config.toml
d_expert = 32
activation = "clamped_swiglu"
norm = "rmsnorm"
tie_embeddings = false
dataset = "wikipedia_en"
Below are experts of layer 5 (counted from 0) of a mixture-of-experts language model. Rows are named router (the router's row for the expert) and show model dimensions 0-111. Each number is 128 + 24 x the weight over its row's rms, rounded and kept within 0 to 255. Numbers have three digits each.
Before each expert's rows: a language model's description of what the expert responds to. This comes from a sample of Wikipedia text that the model never trained on.

# expert 12
What it handles: Digits inside numbers. Digit chunks continuing a number, such as ISBNs, catalogue codes, coordinates, years and table figures; also century after ordinals.
router:106141113094160111122134097131146132142140178189111107123092080143108089133152115118150088090136133145128099142116134114087124095145173101135097139107125154122113104102131155145079101129108116081128115119171098159151122131147078121114098124095147148126125091135133134144130125135108182106105141151133128108083161141145181082131173102107

# expert 25
What it handles: Infobox field labels. Colons, field names and of in infobox and list labels, such as Genus, Website, Died, Coat of arms, Home arena.
router:071134116100173129122137111100140158131114117137123114176123116112147136122124108132127104111135097154102134141115141156095108099129149151120126127104071116147120090103148152153124112101125135142167139078152101143168093119161102136100105125141123130135147112151134099175117166142112163106132144172140134100100109119175126102109146124132

# expert 49
What it handles: Capital initial letters. Single capital letter starting a proper name after the or Best, especially D and R, as in Daily, Documentary, Dodgers.
router:131108090155152104071112112156143131133124135144101135130113105120156117121119159126127100096140067125126109135095158145110094122145173123118138127096147119147090138142124134133137120142141094079167083075148152136178134135166122127082139146092162133136130098116131130110146143150100138102090123170097110159098162179138179092111121126133

# expert 4
What it handles: Word-initial letter pieces. Single letters or short pieces opening a word, mostly s, t, w, h, after the or a, as in s|ections, S|cores, h|umbuckers.
router:118125137149139093121140105136141085117146110135115134162087142131176134112127118152134086147137132143125088095087086135139129122112168161104131115107135113137110118131121137164146123119142085109176067097162138110153090097153125129129075079130126119115118111140158137116112116157109151122111132158096159109117114169117128090131181132117

# expert 13
What it handles: Letter r, consonant clusters. Mid-word r pieces and initial clusters like Tr, Dr, Gr, cr, as in betrays, suffragette, migrated, plus table line breaks.
router:135141109126148083121102094142104135136129160147093106139132102155122077142123136096164104124136136148099146152104117125135095096113110089095158152123115121140153140111136145078115084145092095129130114106151156138148104127133096155091120156108099123129129137096172110117129142113122094095133121147117125116105159135143124087110129160117

# expert 2
What it handles: Word-initial capital letters. First letter or letters of a word, mostly capitals after parentheses, hyphens or line starts, as in F(ormula), (F)RA, by-(e)lection, Sub(f)amily.
router:146127102141119108100100097125115129139095138145129104133119096112158115101120106109144111101155103108110068119105165124115135101101188140117134109115159145158153095137122154162133094108181126143151117133126145104121103156130109126127123121184116134127144149105144141123125145104108107093110121131061127139120118174113127103101123134138

# expert 51
What it handles: Pieces after H. Second word pieces after an initial H or h, such as H-ung-ary, H-uff-ington, H-ur-ricane, h-ap-pening; also However, This, 193.
router:129131105129160138104159121145129115128134130124136100135114080147117160115109113125107081124144092105090092147102109102086124112142143073099102118088112152167115117105175162133132094133148134071152106112125136102126113145152086146120116087138157102152149080145161182130133125159096121121120171138124114119101129156114159157145155119103

# expert 39
What it handles: c/d pieces, Italian names. Inner consonant pieces such as c, d, ult in names and words: Cal-c-io, Rac-c-ords, fac-ult-y, touch-d-own; also blank table cells.
router:114138130124157149104079095096118101134126166140138093146119132157140148098115113120123149112129119142121085127092108163125131116153170132107118118123091145140154135122122164163119094160118153110141088098150168140103093147181113144106099121145114162160151128130133098148097146088100158116099083161126110143124157132142135105128153143131

# expert 33
What it handles: Mid-word letters, digits. Single letters or digits inside words and numbers, like Under-p-ass, in-p-ut, I-nd-ian, al-g-orithm, coordinate digits, table pipes.
router:155165099086174136088136105126110113132159166136096113172092126130144154124123100135103126071147091079106116143110144118120145078122170156118131095127116129131145139124150150106117128132149064137145079109163154118157079167161121098147129122126127134109124141118141123125160112126126123098131119135086143144097138107125131123099112108129

# expert 38
What it handles: Consonant-cluster word starts. Opening consonant clusters of words in running prose, often verbs after to or will, like cl(imb), pl(ague), th(row), r(oles).
router:131094088149144098078108118148141125125136184120119142143103123140109112128123135122136102112142145109155069074083164159117093110172142086144122131088150135126127142104162116119149135108133137121166079128153144121148101130159118156119087083134125075166130137123173149132127142156097130102138130128134126129112184136132126110117103137103

# expert 62
What it handles: Vowel-r word pieces. Vowel-plus-r pieces in the middle of words, often foreign names, such as Sat-ur-day, Tem-ir-bek, Luxemb-our-g, and the word of.
router:128137102134190101132169132097071171111116134150136113121111116151150131151112138144141088091139100138111099141076113123107080110157147139079163093095111153124148119136150135144131107144117145113138106106127151125184071130162073175094156123136099103126110103152156112142132150128139155138147130171144141095145167113122124114146126156121

# expert 11
What it handles: Biographical predicate words. Word right after was/became/as in biographies, often a participle or preposition: was born, appointed, elected, considered, moved to.
router:124123111090172111080094103154137127109119139167119137105120105153150087123118129139119094120176122115144110097123106123113099069135166105110096072113091109163153110101115138139102133128147079135163135088154157110129082158185142138133086118170154121159169091150146076171133132147142133104108098128092130122092116155164111126093132144123

# expert 8
What it handles: Numbers in table cells. Whole numbers with a leading space in table cells and statistics, such as vote counts, scores and percentages, like 51, 46, 0.
router:141133141108118089130117113107140131147098149156096101122114078105156113130095118112129075138127141117167070108093150142095123108152154162110124141090105144102153123081135141143115131140125130098106108077177171118121118144145093148078060088140118136124118112128146136155131134119111144132103136149129103125133135177155155099110115128104

# expert 14
What it handles: Biographical verbs and for. Past-tense verbs right after he, she or a name in biographies, such as ended, died, played, plus the words for, his and 's.
router:124112098142120101110133113093123101124105129182123123115110110123166156132108098115092103129128114161122081127099151120119110072129150155090130106134111136119136102088145109146094113124114107128147108104148119099132087122118108114117110111105149132159129142138125115153184140165107089100078136122158139089145167167171146133166123158132

# expert 10
What it handles: ll-rimes and table rules. Word pieces with -all, -ell, -ill, -yl, like t|all, Gall|ienus, gl|impse, plus markdown table separators, the word found, and taxonomy lists.
router:083131116146136124138114096113092131117108144146104095158115119160150164112085105155130127116158129099092133150128159176124135113104149135124119083085116135143128142122128153116129124134118144100143131096139140098175100122139138168101091092086128136123153096105161073147155108110104120083137147148111146106077166129145192133101137127113

# expert 21
What it handles: Verbs after subjects. Auxiliaries and copulas was, is, were, has, not, also after it/he/which, plus -ly adverb endings like initially, primarily.
router:139163104150123106099154120078154104170158112146104084125078120144147107144136128100097071098107122120129136112089124151083105110140123156092124122142093100134141112098168149111152121132137101135116121143126129140150121125126110141123098108109107152145159121153172156159122190144101130112093158150117133100130144151163169117139106147112

# expert 56
What it handles: Digits in statistics. Number pieces after decimal points, dashes or "population of", as in 45.8%, 2–2, population of 12,173, and spelled numbers like six.
router:141102103110147118088145134133093109149145170168123113133141153141127105126119138129153088077110126153165133113129148118112112127118125161082104125089107161137136123105148179116080089123129129113113093098172084130113116149157065132126122142104124139140133078147131095138143117098122142079091123179104127132107137152120157116136196141133

# expert 5
What it handles: Particles and passive verbs. Adverb particles and past participles after was/is or a hyphen, such as made up, part of, located, Preceded/Succeeded by.
router:113129112107141114123114102087132151107100125129114096120118093154136103168095151153130131140188154102166148114079115131128111109101193122129059076137105124166137146085134170161111117110156111121140110107131122087124094147170110151082107070121123112126147106139146129160140166123114159111138114155105136117114116137141152125096183153116

# expert 43
What it handles: Abstract noun endings. Abstract and institutional nouns and suffixes like -ation, -ment, -ision, such as government, research, composition, development.
router:136142106115166105119160097122091110138117171138120106169105108150148144095111125122084115071125134112112125131076138153132133152117135122123093143128105144127093185115135102179086124096141114085135129130149116158175102117157105130092124110114135148122126117121132124128135121155067124120123111186103132134127124122193111131138149121153

# expert 3
What it handles: Subject pronouns, He- pieces. Subject pronouns he, she, it, they, who before verbs like was, had; also word-initial he/He pieces (heroic, Health, Heidegger).
router:137135085142139130116153079120142125155131107140081116117084109131157133122122116133151077120153145146155058137082148107108069086141159180109137146109156173170094097149127159109095121139143119124132103105161110180150123132119120113122114090114126127133119125138154146120131152146119142122096132131133095132136128120151139133136162121100